config.toml
n_layer = 9
d_model = 256
n_experts = 160
experts_per_token = 8
d_expert = 32
d_shared_expert = 64
activation = "drelu"
moe_layers = [2, 3, 4, 5, 6, 7, 8]
router_score = "softmax"
normalize_top_k = true
routed_scale = 2.5
balance_loss = 0.0184
balance_bias = false
init_std_router = 0.0365
lr_router = 0.00108
vocab_size = 2048
norm = "rmsnorm"
norm_eps = 1e-05
tie_embeddings = true
optimizer = "adam_variant"
lr = 0.000923
beta1 = 0.9
batch_tokens = [16384, 32768, 49152]
seq_len = 512
train_tokens = 327400000
steps = 10135
dataset = "wikipedia_en"
Below are experts of layer 6 (counted from 0) of a mixture-of-experts language model. Rows are named gate (a neuron's input weights, with its number), up (a neuron's input weights, with its number) and show model dimensions 0-255. Each number is 500 + 25 x the weight over its row's rms, rounded and kept within 0 to 999. Numbers have three digits each.
Before each expert's rows: "mostly gets" lists some tokens that are sent to it at least half of the time. This comes from a sample of Wikipedia text that the model never trained on.

# expert 109
mostly gets: " C", " York", " president", " President", " Cha", "elected"
gate0:509443490513496498541485500527477484500515493507456457525506518466499529509532468499484509512507465481469514476471464512516501477508458483489494465516483457494558466522523516511478503526477516496492522509515532510480532536524501463518507491511470487480487507527501520514476472483465538510486497522513495535495501469509557521509451488499548519549496521507507500498560454479501487479539507517497493512484501497495509525519478487472544500558452475538488575458519510509506502507519513481480435465486476507450516547470538481463458505514531523504526508503513527516533474471495488530504534522476517538537510512478481522472499504495486500500535479467530505478454476495470504515478540564514495467474493505495506458555500523544464503497508468504460502508475467500499472482517505
up0:512454469528504516547481500522498490528483539525463481528500529507478508533491480506495522495524439498506535475457505510494490520484482497484498469503491451475551468503491477538519461480489504483496475492529496502485502494508482453526533483580497463478516461510523501511507476508484528486504505506530467520460503501505519465474488466486505482507495500476526555523522462490469493476511492484490475469474487550532499484476455475490526530536486471534493495487506493485526456512508489518487468486463524517480489504436559519448494490508520486471470492466543502491525490532501520516515540564502550489530497521519473492446492510505527504490520524486487500502491511434505528534523545525496526478505466512491459486520501492527470513524518531475483516556480459489471482473522499
gate1:486513447505499474516473472468489504473493528495492531521478499510483508528512515532448496545500508503498497492516480520472509468489510451475495457444475470512510526506559464470476515481495492525523547501501460520512525497479506538490486504490513483510471536501508520508452461482535479496465474503507477500486517531508471486497451472473517484482485487504494525470490531487457522507507464522519538518489541478518528474480476519478501466551542454504528520505475527481515507511496460482491469491520528484496495506536530526431500444540529541498499480458558471468457529507490523510523481513467526525476492485518531486492518506490508471495499549523472498498503528543523497478476497500529512499525528501456470533484509437490539531483520525543473538497526499484516469521465493
up1:489535460486522483542496484523499486502518508497479558526474488456508483531503510525475504503517527539505501480537502514493484487542517467501505474474491477548487555492528501494506516463493543517523560484497443489492462474482505499453494515467504475481471507533528527469468495490524454507435472498505508498495537489510465497492463494494481484486484477510531488468502487439461464489519454487531537489523506498475494483504466545450496497538518513507537535503455510464521500492491483542480457499506517524491451534513509461479485486480528487490537487485539476459470520503500500515546511481470498500465489484495523504532505512491487502466500530570463485499494528523505480500467490503519478557513500529472469508508530466508473526499523543528464535485486513537512505497491464
gate2:493513467480522514486545469491479514539472490505451509467537514511523576482497500523490521533501474513510500500521554509496495502529478482525491505452527554585497544518492519487517514515489480526492486510503500517546512480487519530503478512505489495502495474535564473485492467497535491500484471499465490541509458467528520519583484514537487486501540479512487501515496509529490483514500523499517543486501537497502508525485498468487544483527505559492524536453490501512499521467488465513498491477490486481457506501502458506519524473530509474482539491477451512501487487515508446475515508497465468549483487470504519511521466513480481518466501417506486452476468504537513486475561479501479506496481483497486525499501482500532486502472498513517486501479461491514473504463502505
up2:497531489485543507512520442554486537518486487497505487448513526497554539521505510540467490504488492525491513511520509539509472530540511458537503525490489541577505530490536526489539516479482500529499479534501499538524548474459529507516508503520498486522509503524511492530485473509551536485506472475495490454491473462578485488552488469499470491498544487507529530504460562496473487489436474486520553487511512539506511527499518497503498482552515512466507495502493523528515518494481462494533520512484502513481492478467474484457505471503528510461516519505466544463475501494502472484523514488487490499458472496496514544519451484518512529469541445491494476494497472503505516499539506478490490488511460481490514504499556462504471494496487488506482505498485479492504518505512490
gate3:483526521482469513494470515506484511500477477554541484534533506523498499493465470485513480463519475497494514460524497497456485542466475540506496489544478530505531454515479464485521442502475480541493484491493469502478510489527465511489504472483518502461510495472501512511471542515552507490477510533526519514475516481456535516500468500496488484489409490518513516518444506520482493510513499448492506507534517526478506469517471461445512493488462542507511491459489473488492504479498455478495516479464448493518520493522531483494519465544516514496471469504492512477574473515451500502522515501453493544528463508498470517511498445528468469529511505505519522473512509507493548484458541477476532492519530515494514502510486480497483499483505491547476494534505516482516476524480484
up3:504476512487472509519484497533525483511504490525530494478490515474503515475524471494469485500503520519510528469524494463441492550455486547482520488502461479507505462504486477479537478507462489535450494490508515507461497496535471496536492475485501484495504486499487531527470539502515519505496481547562486524473481483499519490501495525471524521485437501557475523486500536495467545496510504481531506511514511527489516486531441464423507494497508533496495489459497506529498521494489464486521480469505448517508520487558458452467476504497548504513480499512494522499569468488497496512514512493444524469485526518502503491499460457495528499500506516489462495474504517527469547477462520452490508457529505482505530497507544501526521492464532512527465532512511540479514472521508519
gate4:482530556505529480495470511458516496471484547456536500490506551482506479493510519502492485478503498504488514525492450497532482506499489492495485526532547556569495470493528518538458533501531511444496506507482514524538498531519510501488501512560533502512496531508482537531485504476530522490542478509490506524449506475485548524495473507490550499511510516475486509505470486523484480484454454519481506496471524504552483519504494498488488532492467481482499467486467490555492483480496490454481502548479486490532519491531542517524531424493513510469517472497501503525516497501502515504475482500499491525487529497473491468530464446476484500525448496451512521493491525503539546496478492520549494504497489507502529510449453529520506526520546475514511540465491488477508501499473501
up4:486528512479525528484516504473533482514501557482511529509500552493477485515531495555477481457530523492484488497489484494508529483534480518516492530489516487517486493509550524491481471509470484459494495501480477521530524553526494512479502537534550503531477514494506518510517546488513514513503481503464474506461527500496561499525472498513536516548490450515476519522473511515446497479458478520524512506475528507558486565486472518476481539503496467506513485488486471563508525517529503479493473511480508526527482468523537537530523465534516523477519481525462508480504533479513518523456542471491504515471533470491449513538490500457492505510479497477499500502486507488502507512493488487566466566505505495501511494506474521534498524518564456509490554486498512505490481514490531
gate5:474520536498515493527495536475522479530474523473471532532572479494506509476500511520498510471510489459503524504516473512496497503472501505533444484490463469460527483515473507535498491500435489534510531490459461485495508530462481512475453542484491537517505504522488471493524497529510450509514459470503478505514452476492506499492479495512550527542464470519484490503511526509496471497490481486481493513506557497499466517491463437532486454472496445516478551487492497480493523524508499527457429482490497512502514517495511478501506545513529465495488516515481498499502487512503553523480530496494488468490506521518504526520505506486420506507472476476517492526495528522528510504514515530516478563524509503522544488500460506451512527492503502444534513494497479535524517486462519
up5:444550525534519485455504510478505447513463498507521525479525468502508490510498499527490520482526488463476532515502497513496491515478503505520456460472485505468511503525488537512461533488478509521533542472474449529494457497481494491470487513515464521522469533502529534505503484493524475497472465507509458478515446518468490481510452491484519495486458479488490514476473510495482478541512463463487471532477537538542530505490501480489460507476494473527482518481492475503493480477491490480445439469483498514492518525499526511500492538551493508467467491499494420511465465480470557501506502538492523454492496498514506501522497472490454531493494481494525461481530551510535571497520500485506493532494508497536494477502471489463499510530476500510498484503469457508476521483470528
gate6:542537503499460488504484535497512471476513514470485544454457491516542524494465537441505528493463511471490512488475500579456458498536469512492496483472501488517513540533472511494511489529525510498522517500522504519526465509529520446504443514523488499501513530465519491519500545483495532460479483539471525524518501500539480509489507545478507485510447528471509477470491505482503520512470510484522474500502532486461453462514520497531507540520493535439519497519499486518522498512466476477516504480468486515444502495526500519514515513477498453468546521541485505520523509516523498537525484507500526514474465526455519512472502516472465488456518500488481514526520479497498512478492511560485514452494480494550503460494476466483504514503521497514497480509472471509499536484467461
up6:520476508470488484512508513482484496516522490484482526498451502483502575509480538455485509464463498498466489496530493552466474504546517493477495464482503542494516515544487529521484496539496471512475510506549520488538504494539507444490470492501436554501564490486531482540496518493500516488485459522491506487518513554521480523467521518493540476495492514495490475491491526492471482479471538472507528481450557509450483510529514511535524504496488506481471527472525495508528497512476506507499478469499521520476474484547493506477463517464518478473529539522480519523530516538506472529487495510513504525518495529499545518469509517471457517519506482513478512499506483483519496459496530557496510484471521474523522489534502496495483547492498499522509489486418529519485521515459461
gate7:488495469498513473528502491512445503537494500497488545495474491493482498444478512461500500496491479516528507499463483471544499537493537506514536487552524477498492501545467495526472573516490466501467491528514518491484510492513496493482487493495501520552512485509508472465517528490473503527469431472456491543470519491459516518463505502526503480513514491481529467503525503545478547470525517513485572483487443516486486494517492493457437478475511535500479523516515498502512486517481530487475488499506532483523473531512492527507557512463463527479525492480502491479482493477490478546449473478496515516510466442532526516515497487478526563477518477509519524518497504506469484503484519499524488482502511487547502481513480486541485481466453475543506484461477481508526512456497498
up7:524505513498518533503543497503496521513492459504503485504511503520501509470505480466501494534496470525534518541517505466464508528518488501486530523517517525490496474541482527526460518533486532511460482534496526478492528512495515469507487504487466491531513475482521497469520506505468502480499461482475521514498503531484475506511502538502482471472515501557527443517511514543500505479492538495498551500508471516549496538487479477515443513439527522541494540475521476473523512529496514487504513474516503482508484500466464518490525479462484519476528512477468514511462501491512439527438480475492520523575483462513544476483494475487493560525530509541534505533516471493470518496489527483519455530491465489548505492494478553520502490465474465532486448480505544492536498486484523
gate8:459503504491525511531544514486533483537486540475486505493493476489504534493491539520488468506485506543501512534459521489495476449534490565485545507491479462561488507467480476478457470486478509507498441535492502472468497472505500535505535482473547465547565484477468512492478507469481522505500441528473494480491518502501546489493503549516534482554544480530506506485486488453522503485516470503506499484545510512485473484502509500474478530507533532498491502494506505493524509530464511512501496529487509534518449492505495514520524508480510530487498464513469513485534539492471535512512497501503473550480504511509520461486537520539506512516480460476509481478478456517490447468467463513506498471485502485500545543495508499535488475474527511517492497455516490458466494532519482
up8:488548504545508515500500493506512526499499523498490490508476473541514486478506574512533514507475507500530540510489566505470493489534490576506540516518506506546488519471444506495523508456486495506498475530499480506486438475476495512532507492470537468565520504484501512483500481505493490468530488496483474504495553529461498489498503519504498495499514487525524521501492496508518434550519453475509476491550482494485487496499529465520490501525524499463534501456519528504512496588501511500481488524501522526522504487517495528513465535464528537492434457521476482484525514464494544497510484513530484548502535490480496432477529542548497488480511461470510499485505450518511477492469492525513503489511502487516493522500492489517515490522502508493518492478529472492470482499462513
gate9:505491512512516493487482497493506490508493537475495503454534486514470523493529530572523515483469508477459486485496518518529518516510494493494483539514461452509496524497486515504539482473511536520491476543492484509507508503489492495499504516507478472503478521474517494508502477493490511475517524484476475471450473538506469543478499520518515530514470462462481524490489531492446495494465474449503538458479506510479553509495531488527519470476489470503507493466516524488488512472484477473434522506530543503533496506476501491507480491444510474458480515502480516544499507506501463453421488491508507529472467486522475514535501495543472486480518497477502552462513549449472480497469522530530450508547477476470535514529502553527524523479448509493502455518529471515499508513500518
up9:496504526550515489489459521535510506504499549488523485480509488497481522494541514556539487491499477441499489466471511514520538503464534483514500531485484498493480539504435517509504513484518484518494492507510489505493505501476483494485487479513489477539482519474529483519500471523504545495510550493499495468470496538481484509492517502489500515510510466453452523513485505479480547570512461477534512457496472485504526523517514469499554479476518463472518489507533494517508455495495484445444557483517510505577510524509494500500510537472501486439502495531487518529507535515498474464452451480518484506480515489478471501516511482528466468488497503474526529479533537445507489514464462553496483501527447507486496506506499498538503501512500474507504470509545448492530495494511507
gate10:508513485548498511493468531497501535508496519518523492465531462548420535494501495487512507505485507488469546499532487513496502527506545500494511505506526510546505452482507490492508500477514476513480527509461486489479464483482526485487486477517480506496507511480516518487442487466499496515486541496534478515485498539489463493500559500471524453489487509469497507508486513481504494511504482467530501482490512480528509495491505487515468475531487500442518487560514499487514486463497534473514542488486493495509541458491474539506505481472475486490521458523573486504503517490541489509471481503504474519445415517526473494442531537485559549515524498533489507510506487492531529452485508506460487497491506491437565515491492501454484478492474504523502459504483506471494492496497457
up10:516535503525526498511492515502521529494509470511493505471553435521424552498495487517523556466482502495477499484532499514478516528504527506491507492507509500542526484508465489518497511490453458551515505525483511486495476514475550473475483473545489524513510485488534521498433509467502481503523531531519486548479470548499501502519543516478533463471485513491483479513504478464486529490480499465522507494478518508544510524491521513520467494506478485460508495524482505484496463483536549459519481455484509487526535457481539548513519508456466518475536460477521477490495526494530485512506490479474495503485432528509480511471499521508527517519494500522491516521480537512517503460468517484471496490503520513461530497483478541474472508462455485524519454554515516477525489473502496
gate11:465524538510483501544491465457473503497486476536467502471503498501496477485493475532476474508481526469446500503494489433522517509487457471480496473484472434477512486464533475512516492548431496491523480519527470514533524495516495490521495506472487489518513491516508502523434540496455497505492492523464546516468499492525499541475503506478519487503510512460509492481480498508471505493485442478510518524499464528517462492519500546501499492506504517516474500496492523512516466500456478510515479510463488509502491517501523448555513526509487498518494543496506541500521531440490525534522510487520517517492465474464468508495466492479493540484517493479480506523517505561440511529494488506543496504455485470456485499519492496522503512548469510532492536488508546436501478500514545
up11:463522523500512515548515465499485527494486521533462516469493482486532496489521489525475514516489532463478495472506519463479509506503483482521486483466471467470477500470522490499518516524464544492514473500494477536546496507548533486502545492529495464498505515508515510536432512490491476501449500488481508537469452520483521518485470539472515454505532524469531509501488531515483528517463479481501496495504505537549509474486482508508515494524517487516519516523466499515518461509510528568505550453519496504494474494495508500531521500582476473502511518480502511528521513501503538521536460496458534512500464476495494477511472427487493495484558510497486525499545512564461505479478463507485503500493507491459459528511534491509475519545513527514522506514507512449459480469504503
gate12:511483506486505529457509485474494515520509509483490482481489509521480547489489509514473509496525497473469552501507532471492506488535482498495528494492496482541523477499513532503461479495550497539472469493533527477484536517512494526463537497480511522505527468519476472471504487463504467522469496514494501510504524469522512515513508522487557507540526481465455485445448499499485522464487495495478530501504580525472525505484497513455503501508473513522524456487501444480479472505503499531471531479513519503546498483515485468464500475526498507471570495482519528511475492489513511507527530471493482527465558496507539479545443520529511551528476454480531530520488488516510468456510466565483535490477501491515522459502512525498474505465520526491480486523529492518505517540538517
up12:526466517547499493469481506492494525486497488497491475504495495554498525520520560479540543516478503503487551493535472484497490486534500510482542488469480494539496448476532526515471487476526472510478523499505519521523485519508505513470520513483542501525486476457481496479462513505486472471484519513447485503498535528474472499479502472469511487525487511467484501457502481501506524519483474484480491489518529480512469552498539514538518500538497480468528457488505445529501459525459496499504483448442520505530532471512513496419480493457490507471510490511513515498496514503500545515499475509516492510520501499495548478495481509562517502539529511537520528533542448499510529462521500524463531533484528475509503480501511483463499507454535525502504475549483457502517518545489528
gate13:503479484489532505477508518535530528512479511453503472580558551505489508503476506516506481497496497507503497458457448519507484513480533502571488506550538523543512490488502503516489499507496487483539481529477469525512540484450518550465502534477536516504505491536506479458500520470495512459528485469538542524493524550464502523458531472478502471495507483478511464497483483509515514535466514525507506518470499485495515502564507477484465454527485465481461531505478516467487482500530494486475491482475514505509480519482511500516515515496492504475510486503454530471508525474487509465467509490491505472509515504515533452495505526488482459495527503447506514499511499500487485523492517485517476456508459534501472479496452545501464518556485417501506477497486480509510480508487491
up13:500446515517511516491495533544509511516490506472519484584515494502479476476496507508528456510495505506484502472468493529505469511496518495510510509495470523519517490479517489491479501476500471440493511505469469491548510496463483553472465569470490501500490503528504455478506515508483510509526468490524525523504514540461551528499496514486519466478461506504483440507487466494522548519521475524482492506475481498505529489537489483501500459490507468489481543442499501445514470528543492530494496517486508466514462551487500488485470544465474506488499484526452534458535504508500493505451536505501507498501517494531501479498540506486530423491472529456488521484508482491492492516527517515507475474504468494503476492513454518508493528574502443475523494500474506548492482483504518
gate14:517518540534510492499476517526497513500515490489512525505530493486521494474484508474522485534522458469501515471498479497520503511534494538465561531531525472509469447488464466471480518467510520520505546496490520503463494485523524495495522492520494494481520485441533539511457543491490481503531510503497499460494500494524501505479501492524512466477486510526521551436492515499524522491499507477498470516456504479519474432495510528552507489501526501445490478509515489532504478522495511498495542502504507526478495521527477483492469534511533540501472489516518455507535502524520520523490473478497499493517473530484552443507517453493554535550448519516479500560508468489545521489484461485487534516479503461524546506504486472487518519504498526482487488530455470477508534549521532
up14:490477487471531525506501479498512532507507501491530529480531520485491517456527489510478474504547508449470502491498502496478506511541514500468565525499484487502462468479505485485477535468505526535475549491504515473495501480555498489503480497496493540467514486461527504510431535504496462501522519494487498458472513494503526519508486472500522482450493467513499569421467534524475491448476481498496488503471532514457497465514503544484446499505509503505527486513504491481510514515487487497520507496541531534493506525532531500517458514501527514490499528478506483538510535518532520522470499468474473492469505516527524447491498508474534541491478524528487499538518477459562529511505441490541505468478514505523518469484467498498540533508480499500497535532468473468458525516497497
gate15:510503479512529506488494464456483500471476495507520512526522562522485504527503518458508495514456492516513521489473542528493511521476458466495479509496479449489519456516514509468517501468436548507518505531502500504510458499492507492532511511508477508496491476488492479504428494518469533424475479483534485528508505487532502517534559493493505479525458511500514525512466486515457477471486481517482524503522468478535535521510473515493522516480537463474524501544502475507494483493506509477468493489460489514498482531483530532466498506473472444475501488441519479502491549476492477495469465510526527474540474463461458488542494500476521476503452528493505526501515468513473526495505523524502483456477505531461466492468475479521484518519529503555523491532489506490528493486471463
up15:505541512510515509481442472480499488513469488499512514498523553533510494524477518457514507507484469469521516522473510502461482494486483488520495484469524481486512513510499521488507496474499514515560501481512516501495445525488494490514510556512499487493483459526545501498485481511470531442473469458524463507524491539546506514536504471522524486533467524488529518522479466488473491447520533485465515519518480481540510534496459472518528507470526500462540522562510503505519521485508494478492513495445507529471506573481491520457452542504494471513538489450515525532514494477510466518511450532499510506558494495482444493501519495500534467478516538541513506522502495520511541483515503511516490493514506532489478501471476454543473511502499531503549500517527498511481459488488472
gate16:516501479472507494541520506534481466497553479515486486522501529531529526473449502531501508510502458524451520543507492488540508473477496504483506494455504520525524488516475507542510480516490494503510535519481490493483504512509486489481507466479507483453511512509523494509479501483490502491497521544514516488512531511488519493495504473539508489516489484535484476510505508473522498474501470496486520494520521506471472529509453512542488557586537496535503484532525502483514516518500466514530486571466509462525461477551474451475452537453493496493492510580486530509491524508487544510500471515534487485564473522474524553523495472503493460437525484508487480485521472502499487492512541496514503497500478490525526527486518505483467486467514495477530518510489452513534483503567489
up16:505494480496482530516519477542481497478550477497522478537533482516502531463481543559502514523490468552471493531512505526549516498492470480503503549486507515494507461511499496567482487515491487514476510512488481515468505515511516504481496468456484475510501511511518487521520473474495494498522500512461496473510538564497513516483502476513513480572485489502520488551502517507480508493506517483521503516499507486471474517487505516552479528575537484521546519556521528513486506481495492509510492516409525483476500502516470460521481509495503495501489507563497514525499498506487546488498460501504500514552489500458518536504481487489514480491479516534503496531514468486518509510494530473457511500511491453555516511486470527504474497484556489500500515503493435525506499549565533
gate17:512508545526513504526513521482520505493531503511487481495459502497533476506546510459474513503527458564506481488476477449551525527531492487520514523545495529452498439502489493500484483493454490526453496507490488517485511485475513482505514491514508484477527515491449479490514471484487535517514549490470503492501486520476490532509497545521476558538469504524511508511513510436470524509528485511512503507463477465469504495486470501491482487547482517530513460566474453553490466489460548518519553470538505513535524507497482449502504474492485509490490425513511491475477471536548492481492505514518528500500480491476493518508561479516486498487514511477515532485492504495508509543532506503513509529509559485498470525511496503519516472494503512502541445479542495499486499504517496
up17:544492510519484496510510512488508490478527472486471483461490509468485496471526499495506485498539451558512527490523447445515527500517518481496522505527506506489493448476509459493498475492491504535448494531506501466492515476499484486504533496548514488478511507533481451503497452503486525499489555562460513499485444489483468550529451524527493521527478475519500500499510505449465533495510444512493500491490473470484505516491484532520508508524482496511513465562467489534489507525477537517514518504527536540533508491512539461469530487488494497496478447490516436531504497512555500516503520479513520521504486484476453506504507492485450484496516472476499492515487507459474509521527508490509501480521563519492501539494529517472529498463491500524535489475565502487505456494525484
gate18:481491496439504541538508548498505511527453455480513508494477487471502528506487510539526550532513478473526490557513478520502518542506482509522512467497493539471445520503510482516496472500511482531496461537482465534498487469473563500507517473533517506519509512516465494520510480520476504525483463517495490534509505496514482498537499489523479504498504455439506486550489515466493509509500518518553513516468560511532469467494496489498490485515534475464506477501437528549489490498559516493491519503513520526487498503506496503496514472521502499503497447518491489499496479499536497487532482474515512472453539442488497500503505470542490510500509467515452498502477480511534489477508533516451462534527511512518503543483507465485490480542542476483511503490526463468538504520512566
up18:513477509411497540549483528522494477511470444551503488490509474486490502518479489504522529515483477486506520553500479512489524504523468463530489481498536560484479527531538517508502479500526490512496481535522497486513497461525545523535510485549531518495514519528462500530452488492507506531466497539518501528511513460550492525526473517487452481506496463461538485536478525502479454502532516489518528522514520502502514470480487469525522492533506468486485511484445506482519497478534534528464534508466527488492489519500541500499475521514482527525466455454494504488487452507488490523486481475531493492464487473516486514486506489492488499512511514521442471507495476513502491475510523528455506550514536488534511540496469471488462464500514516465533514498492457500508481526541513
gate19:506470486493476480548542488529495503487499567494556534553509522464458522490471488526485521505497501499511510480523458521512496491501492496494541545531481523507525543526512482470449492511514519496504528509501537527498510513460494481480456475422537488522496483499431499465487481517542467433487503541480552505462500504498517510457481528514469515443514511508494486441514513516490510508457479522480516502497523447525530493529505469460477523498465479522471519489496518496503483472519496507517511519527507487527490529489510538472488475493523532484499507490507465508492496509489543512541545452513517504507486493473477528497558481498467483488545494487507516506498499489479539455545504509491472476514496509506502489470497487520501509456520457544473489525490471493532478502498482
up19:529485490475479531503535494486503511461495549463567514526514478472513492468509473504455494521480512489486517460511445499498468525484483473510535511502494485512502506488479492459449484550515485472502492495467525517516490534455486468473499489461533502484521528526446510478462501518498526485452497553488524502494503493525503488502501547499468499416472471497490492444503485525484509500447496480470529506472533476488526480562470499480487538503429489519485530481506489458465466484453511498500506492498494490539528516487515528459455512520507481518534531474489459513489461472491531516503511469518498477480507526462504523506488481498482523492543521499473503492468504497448520478490499495512479457512534529500477486487473478509529521478530455539501492496477464512502513513521478
gate20:499525489511529499524528481519526500511484510528505463527473474520511488476508526449514495500433477526467488458498524507489519460532529454528449483503507551535494518496511523502527468502455472519526526526435520469465538505461489509469504521484469549539528501494500459474516460525473481465556506518511495469513496460494477447448525487517489486482459531498473526503521532503517477514513508505528499529528506490542483487499471467520448479511488518510462493493530514482488503524530466480477496510491461487510506496496451440471487494502488486534475494505480484484482502464466505477510507506520514466517494494517512493504494531534523476490498479502502531520545460536535473548502495486497484490506484488527504492523507470494474537498503474437505479540446480477534539527496517
up20:517522474487540509538491505480523487503502474508497480496476461508471538477465511484513499481463491522484514476523507470498519502497498469492461523559512518504534483517496493476497462454489543548498537542465516443516522534509454469470536518463454538531528510505474457514520500464451507474522478516486526487490484470470473457515500499483509511500494533494496527483540553476490499496521480471509489520578514479452536502505456493500462482488483515486474468486508474463528535536536509454493505520489475520513479484506478485504518510515503458465498519489528487501466513475470521480456536471528487478503501487504512509517496524479487479481514472529507558530553470517504506521543511494558486478516518450493476500506473519537506516469474487511503509533483464495516534532507511
gate21:477470457486487533531483499498530460508474505549525525469490499493514496466466480499456468480473497489452493488502455491488506565492514452450515486479526481512494479559516514500497523481510487495486487480507509483454503522515489565502548529517518520480550498464562470555463480487529490521499455477484502509497539480516485535477493489512497547548539451494505476473460519497499498474497517530474503513497541516491480438456505506492504489496456466512460541472496476524475541499500504472495502512494506490480466499511467496489521478530515503563502486515468536503459478514443468498481472485543489516497545497511509511512451493513491529471511480486480490497471515530492498524514479484533496504526444502469496518480504484460501495502472502476513495482483497517533488491520534
up21:516509488486522513527486506499541473478472552538535522452482457477506493482458499507480492483491476500469421506535499493501512508519530508505502490479494490523478500500479515528473483534538553491505524477498498482475517508456488523517524499547495493521547490501525505534496491502548546516489480467523519518503503535519485520466457476489492545519521428486495498481502483497531519517507491505456514520473548471475502483529495545536501464502473464495453459475533499491489511499512533451473536499485498474496469463495470541481511476558481467492488469564480497465489486538458504520486481471494470513491562467521525529518480456509491465464487470486473496472466521523526482497526464463491499502490467526496509499487497486481490500478522449470493518479523479497509480484497489
gate22:483437532520503441503473462538488496514515483486527498500495475538500476476529526473546451467483508489480507503498502533530521535538505476476496482472501515465494519541484493518507477483542515437510530451531515508545482489473533489508469494481492474504518547469489519496470458508481475480508495515493464486508515481485488515472540484498503483474495485457507518530482483494519527471473514503522497478466487487519487445474479478520466544530509493504538544537454483481496558485498481486525487547499505550508519574519519456533492506493477542517473492532458494525483483484493498478498453516497496495501511480500465461499468476484476496503510473475500477524506467461507527541561521495560496523535489500524502499474491471470508493504500527479494542506490488518467507512478472
up22:524479512494488508505503513506523494486488501512484475497478499507551493485486516478512471489539449508526521547508533529510486550531500468477476469435531519494483491521480465486487494511512496440526524487497533489510504481522513539510461499504504455484492532492498564512470497519531492503460495499475488502516488453525488581479510504508547519513469444490553528505528492467477507436490550496509505530464500492494464463480438485522468488530499470496494543534460511535496522480527490494507524508468508499520517548524519459495511497494500560504470484511474493541493495502497494500533484508488479485517516504503491501481554457479463526511468496516468443511474483515470503564536519501538460510511478502523536495484489541498508483490491479453521513514503524498496519512505498
gate23:508491517492496517499489499559526520484516518515523461486504503483553497487501531496495494534521534483462523539499454496476555479504500514525521506522527495470470538485507502492511496513513490489500503518441487480506484497476501522521515509533504504489503476506537515496488540523484485458475481477527514492474488508504549486455540538471509561544536479499485549480502538514501550530468468468477479467481508486510466517494475491550488505503499498508517500543515520511517485512515482479510481510494433527516549525508518496485489517503502524482488517531497508514510516504468537556429465445526484467541462522431519505484504498490478426536509510480484529526539447504513534511491526475514482472516474441498494504522487480479509470476527488499460490494477505461496518524503510
up23:490453519487503555493484444531492480490507505511512483482490518513541482463476475512445520536511530476447562534504480490470472512510488533524494482526551488473472486504521561500509526495534500485522494494456490478478503487506497507488518500529498482454503471497532478526505508480485459484443501490471495497487521483511506547483467513487515520561517462483491536502510525536493549516505504438462517463473465544472512530508474491515509462511484502483496522500545505484526482524478490455454490495483489493494538540508538509480485550524499534505475505476513517513499505470455478516478476440515480496502487526430483505513496490490472478531512502504497540523563520494512522507476484503503498513534484443484524524507491484486496503479506501538484468503470490517486542493536500
gate24:519523495509506537531537501510496523508528521537460507483486512485518512486511504490490533501455535474536507533480545492486486496493517518544475487480483480511521504498480474532501473513524508527471529495480503474492473502483484500484490449501465500535471500501519472506513496508479469479501506475487520544537449507517527501470502460509535496492482435499515492510491526528464483503529548457521464506489483514466535494470462470507522479485510483532519483503502507445480498466514496482456477472519474493508523491514503501532535531543492437521526554509482481504527482517505454508509510500506532433533511508514504483526509509489503497542523533501428509523486497507513440521504524523498490510503493480514517515590468520538474535450541475505479492436503497502553511498492481
up24:496528512510516507560508490506520464492528493500483539437522480482529464468483514460480503537463521468536476527531528484489477508498511505484489500462491510548493460493489505523521500480505501488487491468457506468487463492521537505495512544476461508511468534517482464511516501518506460479514476482518519510515441466531492533497528483519531481465475468522505522493488521518482510488465567470523535471524500498459522511463468513524468464507501493482501501502493500423483545485494497500498524472519517516516497516534470450519482511517500454485506534466527494530528503496517458502516503485525494434493491488539512453529506478502523501501461498526432520528503513508519518517519491512545504498536500471549479533513505529517502492460527491481535512450484502496514546499501454
gate25:522514495495547451419523497490520537469516486536488523456523505469491518497521518470502479494517511489555461512494491534472556542509464454505520525489551511517500518551495559501510490483518499473474486510499490522534493483514490452503497478493501536505503516530488490497511500492499493488472486480491494499500482516457495502535589503510463495521503512486520490528453477538484525498494484514544481533495475482491490513555507546480524548502486478468496487463503491479504521504522469529504458515523484525496557499489462492490519524523469467502490507478488485516480486503502456506532511494487553518497498443468541518513483482516464505506532459509495513470483526475522530494494483503522471486494450539472482452496511524481470502485524508496502483467475460495511470439472489
up25:538522478525518446456503532491502514531507470506501503484532483478482515483495532478525552471499469505564451519481526548471536480503466518505492525478528532503499542539502564527492514492510543506504482519501486532524493514547517458478534469510482501499524518516511483498486487492480501470506476513524473519502448515482524485486543511526487461528519504522513474511492474453486521498522478503489503528486502509471501523530518522513531524493485485483499451485509497497516467469532462530474474516523478518455534486477475530476527502467508462512475489489512497520499442513510470476518512502474536536522476515471509527527496466497432475481511445528483536465489524500530496493494518487467469495494452533467494488518492527524484526460532528537506490506516496529527475449449479
gate26:470514498474502509512539463469490435490567510516450520483504490496516463467505507480520522514521454484533486512477508482527507535502540516510582478527522541508517498470527465487497515494486530465512504514488534532494506472452479514494455495508479508444537467527512505476502490492478479546502471501510512447506509507519519544525501506480522499519538485542487504508484499518539519535532523528408520479533485496497492501522463499524481550480503528501476514482499511489458535530448533516451530476485502457486453461478492460523495496532508477442471481527518498533512497499490511502484510502501504520492525480484505532487515500511496513507455523465538485498507528474502482492544488484489485504509491485506503513506495542470501486496454486485517535536504481507491498520509553
up26:471516505495518490525504516502529441501550514494489542480462504482528459464491525478539533484509480486514490509497492494532472528503537504499537481524497497509516467476523452485477491464503511440541501508531551538531495520506488508490457474522531481465484528487486539456498469536441499507497468480524522502522526495514516526506501482529545540469503515561469519534485516527516503546534518530426515473505470508494507505517509519507488548520511493488480509478527483494475538484466515492448510464508507456502494487513507510517463509513497499479493470526561526529536494510486512494499462519520511491501526504505488524534520477525506487477485505483513487522501520450489472481546500488495509536550496471503521550464532493456506535473447487476503502492472461531511480534512511